Experts of a small language model.
Size: 13 layers, width 256, vocabulary 8192, 34.8M parameters.
Experts: 24 experts in each of 12 layers, 4 picks a token.
Training: 471M tokens, 3592 steps.
Below are experts of layer 8 (counted from 0) of a mixture-of-experts language model. Rows are named router (the router's row for the expert), gate (a neuron's input weights, with its number), up (a neuron's input weights, with its number) and show model dimensions 0-255. Each number is 128 + 24 x the weight over its row's rms, rounded and kept within 0 to 255.
Before each expert's rows: "mostly gets" lists some tokens that are sent to it at least half of the time; "comes after" lists some tokens at least twice as common just before its tokens as in all text. This comes from a sample of Wikipedia text that the model never trained on. Tokens count by the router's weight.

# expert 11
mostly gets: ".\n\n", "|", " |\n", "==", "\n\n", ".\n"
comes after: " |\n", "\n", ".\n\n", ")\n", " |\n\n", ")"
router [ 75 128 152  99 126 129 177 114 131 133 137 161 174 135 100 107 125 108 151 123 122 149 134 167 131 140 132 153 141 134 151  83 121 110 122 115  80 151 125  96 127 125 112 147 166 141 120 108 130 110 134 158 118 119 127  97 106 110 104 128 160  90 134 113 137 137 106 120  80 158 159 164 122 120 158 136 122 120 116 145 142 155 112 151 120 141 148 121 130 104 134  96 123 170 100 156 163 151  85 123 125 158  83 139 115 141 161  84 127 162 170 138 102 158 159 109 126 164 131 147 116 120  72 155 117 104 110 119 168  92 131  63 119 138 122 148 153 119 155 121 140 119 124 162 205 131 128 132 148 131 136 151 135 138  94 135 104 153 105  87 144 114 138  86 114 105 163  95 102 119 117 131  86 117 161 145 133 132 124 111 123  99 150  99 147 122 136 126 143  97 145 136 112 113 180 124 126 128 159 128 135  87 154 119  56  96 139 114 124  89 114 152 137 146 146 183 105 125 124 115  66 104 129 107 104 146 120 138 153 117 110  98 126 120 174  95  85 136 157  68 126 130 112 148 138 138 145  98 121 128 152 117 102 140 151 114]
gate2 [139 114 100 134 131 126 115 117 126 142 104 148 130 135 109 143 130  76 140 118 140 114 139 158 157 142 113  99 119  89 123 110 133 160 138  85 160 107 128 107 142 116 164 134 145 120 132 133  85 158 137 106 166 121 146  94 138 110 117 103 126 107 117 138 183 101 136 160 140 132 117 160 139 124 162 145 108 117 151 142 123  73 134 110 164 125 141 165 160 134 104 115 106 135 138 147 144 155 143 130 137 128  94 113 104 180  63 133 121 122 154 155 142 108 144 139 136 147 121 100 161  72 123  98 126 114  88 175 107 146 137 147 184 132 119 156 152 119 123 156 101 100 182 115 117  99 126 177 145 134 142 122 139 143 188 109 105 130  99 153 122 101 122 118 113 138 156 108 157 148  96 142 127 106  97 128 109 157 133 180 147 111 138 137 127 142 128  84 178 102 164 133 102  90 132  99 148 146 108 132 125  97 154 174 120 149 118 156 105 130 163 114 164 122 162 135 140 117 105 199 115 103 117 109 109 158 129 163 140 123 120 118  84 146 135 118  89  98 131 154 123 120 117 144  94  90 111  85 141  88 168  79 122 127 108 131]
up2 [155 142 147 149 111 154 144 128 129 187 128  65 109 173 114 134 138 169 115 175 109 124 129 148 112 119 139  96 158 126 138 129 160 110 140 138 119 127  87 153 127 116 134 134  90 161 112 152  99  85 125 156 113  93 126 159 114 162 130 112  99 125 153 132  90 132 123 138 113 179 126 150 126 120 140 100 154 151  93 123 124 156 116 168 119 141 120 110 124 115 148 166 112 114 140 129 139 154 124 151 165  86  85 173 149  77 153 114 125  91 111 113 168 149 165 135 119 110  49 160 122 132 146 163 146 161 167 130 159 121 123 123 176 113 132 149  89 136 108 116 117 179 127 121 198 154  91 137 131 126 121 169 116 128 108 127 152 133 117 134 105 131 167 138 135 168  98 128 131 155 133 153 152 152 133 150 129 128 133  68 135 139 125 138 148  69 142 131  88 108  96 111 128 112 121 163 139 102 151 126 127 113 124 100 124  82  89 116 121 135 105 124 164 130 140 132 108 131 130  84 150 148  89 130 144 143 107 148 145  92 112 128 171 121 153 140 122 129 143 127 129 186 135 167 144 123 130 167 150 131 130 134 130 112 140 124]

# expert 4
mostly gets: " States", " American", " World", " University", " United", " National"
comes after: " the", "-", " United", "9", "8", " New"
router [127  77 147 115 141 141 159 155 138 151 147 147  70 140 107 132 116 117 104 141 167 137 158 147 162 118 137 144 105  90 189 121 123 148 123 115 122  90 124 126 141 158 103 126 148 127 139 145 110 119 122 137 140 108 138 149 139 108 111 128 122 123 124 128 144 155 116 136 133 107 141 120 133 129 141 107 141 124 133 120 166 163 145 159 125 135 157 144 138 166 131  56 134 136 110 121 137  71 187 140 121 111 136 154 126 131 138 124 163 126 127 193 127 120 124 112 129 106 135 161 180 123 209 131 197 104 104 125  82  76 126 127 107 102  99 136 159 124 200 107 164  88 150 149 129  75 131  93 133 142 132 101 109 118 117 146 108 120 161 127 108 137 136 143 132 115  89 129 155 116 106 127  95 128 163 116 158 135  92 142 102 105 102  98 185 107 134 136 171 134 145 123 102 111 131 129 157 152 132 152 158 140 119 103 113 111 104 158 137 101 168 141 118 119 143  89 155 143 116 143 149 127 159 140 144 127 166 178 138 112 115 100 138 119 135 120  95 172 148  83 126 115  87 101 125 123 101 139 120 127 111  96 132 120 123 112]
gate1 [173 114 121 112 106 111 102 165 120 119 137  97 151  96 144 164 128 102 143 154  90 112 128  95 151 146 129 125 148  79  81 145  93  91 107  93 134 127 112 130 135 158 182 123 172 136 151 128 130 141 117 156 150 125 136 190 150 114 125  69  79 118 179 142 132 139 113 164 110 130  95 127 141 154 138 112  98 153 134 142 156 132 120 140 127 125 163 117 134 153 113 139 140 122 136 163 126 143 143 139 108 122 134 130 126 154 152 164 175 141 160 113 137 171 132 113 125 124 142 127 156 160 167  78  93 142 107 118 174 151 104 105 103  88 124 118 166  99 142 124 131 137 149 178 149 162 138  89 116  86 125 162 123 120 145 149 135 121 127 130 129  99 106 124 127 130 112 131 156 136 117 125 138 155 144  99 174 152 131 107  95 150 106 137 123 181 142 150  90 156 154  96 128 135 141 134 116 138 148 160  84 158 182 162 139 118 101 126 118 133 112  96 121 145 161 119  95 130 127 107  85 108 119 168 162 144 159 129 142 111 157 156 148 144 101 127 129  71 120 104 125 165 122 116 176 132 119 132 167 172 149 130 105 126 146 147]
up1 [108 124 148 118 150 145 113 147 149 134 119 141 149 169 137 129 122  79 168 106 127 169 106 139 138  82  93 156 195 146 129 147 122 107 108 118 119 136 127 111 107 121 122 131 129 159  91  87 135 100 172 129  94 123  84 133 117 147 152 156 124 125 111 123 144 120 129 154 129 135 116 140 120 133 140 111 150 109 153 116 101 156 128 153 100 156 110 139 132 109 113 106 117 150 171 133 105 143 141 103 119 132 159 163 150 153 114 148 139 146  95 115 151 107 163 128 104 111 114 115 138 136 153 141 118 123 132 138 123 171 114  95 143 134 144 141 119 130 173 111 118 176 149 120 141 120 128 105 172 121 157 158 144  61  94 110  57 131 157 136 108  97 144 108  74 121 145 168 111 107 131  99 154 129  78 131 105 122 142 100 157 122 140 186 137 115  81  99 104 127 143 155 110 132 167 118 105 121 123 127 106 124 137 103 139 128 115 125  83  76 141 140 159 175 159 153 112 115 157 110 142 123 137 155 123  82 119 137 183  99 127 118 159 114 166 131 114 124 112  98 132 154  77 176  93 115  85 111 104  99 114 103 168 148 118  99]

# expert 3
mostly gets: "7", "8", "9", "6", "5", "4"
comes after: " ", "1", "2", "0", "9", "3"
router [ 95 118 128 103 103 142 135 149 110 142 127 127  84 107 130  88 101 114  95 130 102 142 108 154 126 118 114 101 129 141 142 136 109 144 122 111 111 132 121 138 139 141  36 112 148 160 109 153 106 126 113 115 133 113 133 104  76 140 109 118 141  63 139 106 112 129 107 107 129 103 129 152  97 122 160 141 143 123 130 124 148 109 115 168 128 110 135  78 110 122 146 144 147 126 132 118 156 135 182 150  97 135 151 102 130  92 137 149 128 111 107 137 144  92 150 100 109 104 137 123  91 105  93 155 192 109 132 121 117 132 155  76 106 143 109 142 144 109 201 137 183  83 133 128 145 111 124 131 198 133 140 136 124 124 132 135 131 116 113  92 132 125 109 119 128 137 106 108 135 102 129 145 125 147 157 143 137 127  92 134 139 102 136 108 128 109 116 145 152 114  86 110 104 115 116 148 120 109 107 123 151 167 178 131 149 141 105 174 162 146 146 129  97 104 137  98 107 151 134 119 120 135 112 111 127  86 114 147 147 109 147  83 109 107 150 141  99 186 141  84 111  98 102 124  68 130 123 123 122 100 151  96 126 102  48 114]
gate2 [123  97 146 141 103 127 121 140 139 162 102 137  98 107 130 117 132 120 111 141 129 145 140 112 108 118 160  92 104 147 116 173 172 141  93 100  80 103 187 126 117 157 138 136 125 169 116 122 155 112  94 125 135  95 160 141 135 123 119 167 167 138 142 148 154 116 145 114 137 106 172 141 115 129 183 131 123  75 159 119 106 156 119 150 123 102 140 140 179 105 123 144 118 106 171 138 111  94 128 127 102 101  96 170 106 105 104  84 123 102 113 113 129 144  93  51  82  98 188 132  90 139 146 123 141 114 140 144 109 151 131 131 141  74 126 119 138 111 143 106 150 151 133 120 138 129 124 115 149 112 104 118 152 148 139 133 161  90  86  99 136 121 166 146 120 126  83 141 107 138 122 132 119 141  88 168 102 146 134 126 168 169 143 101 102  73 133 124 125 166 116 128 119 143 142  97 126 105  87 109 119  55 134 116 104 155 119 117 118 135 155 154 141 126 129 130  89 107 109 114  92 143 116 190 110 126  72 150 124 147 132 132 132 107 115 157 141 122 135 127 152 102  90 145 125 144 130 149 150 119 114 141 158 136 116 139]
up2 [105  96 131  82 156 125 119 119  85 127 172 151 121 131 150 146 165 147 184 106 118 138 113  95 128 114 159 126 118  86 152 177 161  73 155  84 125 146 141 152 143  99 126 118 117  88 161 177 146  90 112 147 124 126 147 120 160 116 151 108 113 110  96 175 116 127 130 160 152 143 131 125 153 154 130 128 163 114 126 161 109 112 134 133 149 142 123  97 158 149 126 147 152 112 105  88 171 163 125 127  94 128 138 108 152 135 109 128 114 116 160 143 102 156 144 144 142 147 154 118 142 102 114 146 125 158 149 127 136 144 119 158 136  89 146 135  85 104 160 143 138 152 128 141  63 174 161 150 164 123  94 105 135  96 127 100  99 169 132 151 154  99 114 158 142 142 127 118 176  93 135 144 133 108 113  91 170  82 145  95 146 111 118 130  96 124 135 130 147 125 141 147 135 132 108 148 112 143 125 128 124 149 129  87 172 130 110 139 174 107 118  97  86 134 111 113 117  93 114 124 146 154 147 114  97 105 118 117  95 127  96 151 121 137 131 135 120 176 114  91 156 121  95 142 123 121 163 106 105 120  73 150 161  79 105 119]

# expert 18
mostly gets: " ", " (", "–", " [", "|---|---|---|---|---|\n", "|---|---|---|\n"
comes after: " ", " |", "9", "1", "0", "|"
router [107 106 142 122 129 109 167 126 157 147 134 112 155 141 113  72  91 114 106 109 120  93  96 166  96 121 115  93 158  83 124  88 116 106 130 120 104 114  83 149 129 114 118  93 140 132 101 140 117 116 107 120 114 133 170 104  85 194 108 117 135  87 110  92 120 141 100 125 112 102 142 114 106 109 157 124 112 115 156 133 105 119 152 151 117 103 175  78 106  84 116 179 133 135 118 141 160 171 126 139 114 119 160 154 138 136 116 131 121 144 176 129 132 116  81 121  98  98 105 122 127 117  82 152 124  71 155 114 160 117 128 156 122 144 142 129 114 143 177  99 133 147 123 160 184 121 127 125 181 147 148 131 131 109 156 134 103 125 160  96 113 149 166 147 136 156  94 130 107 108 152 136 127 128 127 117 142 126 111 127 121 132 164 118  90  98 120 161 152 156 165 147 146 124  95 126 130 102 105 139 155 164 139 160  76 106 158 139 155 177 144 124 120 118 175 123  60 136 141 136  85 127 139 108 144 118 116 141 126 127 149 102 147 109 143 147 148 140 145 123 108 102 110 110 122 173 144  86 125 102 136 109 117 142 110 114]
gate0 [159 104 121 149 118 131 187 165 131 128  89 166 157 122  95  93 145 131 148 128 102  95 133 168 135 146 126 136 119 146 123 141 142 146 165 115 156 158 125 110 158 158 149 117 153 160 113  93 131 148 157 137 141 121 116 117 141  96 127 122 121 112 107  64 131 101  95 183 113 100  89 115 136 145  71 126 136 112 141 136 105 111 144 130 142 123 167 102 123 124  91 155 135 124 130 166 133 177 145 122 173 125 146 180 110 120 108 116 130  86 142 128 111 152 131 149 163 110 110 123 132 131 115 124 116 112 160  97 152 139 103 144  80  92 118 148 115 130 112 142 162 133 119 115 147  96 150 136 117 119 138 107 129 141 117 144 135 152 115 145 170 138 145 149 101 128 133 107 141 137 114 114 124 123  88 100 115  94 119 123 124 118 127 106  90 136  85 170 129 133 143 133  72  92 118 149 127 111 161 119 144 175 131 141  89 118 115 105 132 123 184 139 151 140 112 162 131  99 123 110 165 160 155 185 109 144 123 140 127 134 131 164  99  73 157 122 174 126  99 118  83 162 115 105 188 160 110 134 108 103 190 138 160 100 120 115]
up0 [122 140 120 145 140 180 123  97 117 131 166 124 102 109 159 130 120 134 123 132 123 124 127 121 138 103 136 129 118 128 114 148 105 110 138  82 141 138 129 147 111 134 135 159 124  98 160 163 145 157 100 149 188 178 108 163 125 135 145 141 151 140 115 134  86 119 124 130 125 114 157 180 113 120 136 132 168 108 143 138 130  81  97 154 105 138 120 138 136 110 150 120  79 148  87 125 101 125 138 128 129 123  99 126 151  95 142 123 124 184 102 174 144  85 117 127 108 147 116 161 117 121 132 150 133 136 102 134 150 102 137 178 129 139 112 125 143 128 162 142 139 114 119 118 105 139 171 133 173 118 139 123 160 142 119  71 161  51 130 146 124  96 127 114 159 112  86 148 146  95 158  87 151 124 126 114 207 140 121 159 131 151 122 150 167 167 110 135 116 159 113 139 137 148 141 140 112 142 109 119 146  97 143 134 107 141 146 186 146  65  92  86 110 122 156 134 147 145 141 110  88 128 100  86 110 138 114 100 144 121 106 141 108 160 146 103  95 163 132 116 136 128 111 120 100 117 140 103 170 126 126  89 121 101  92 181]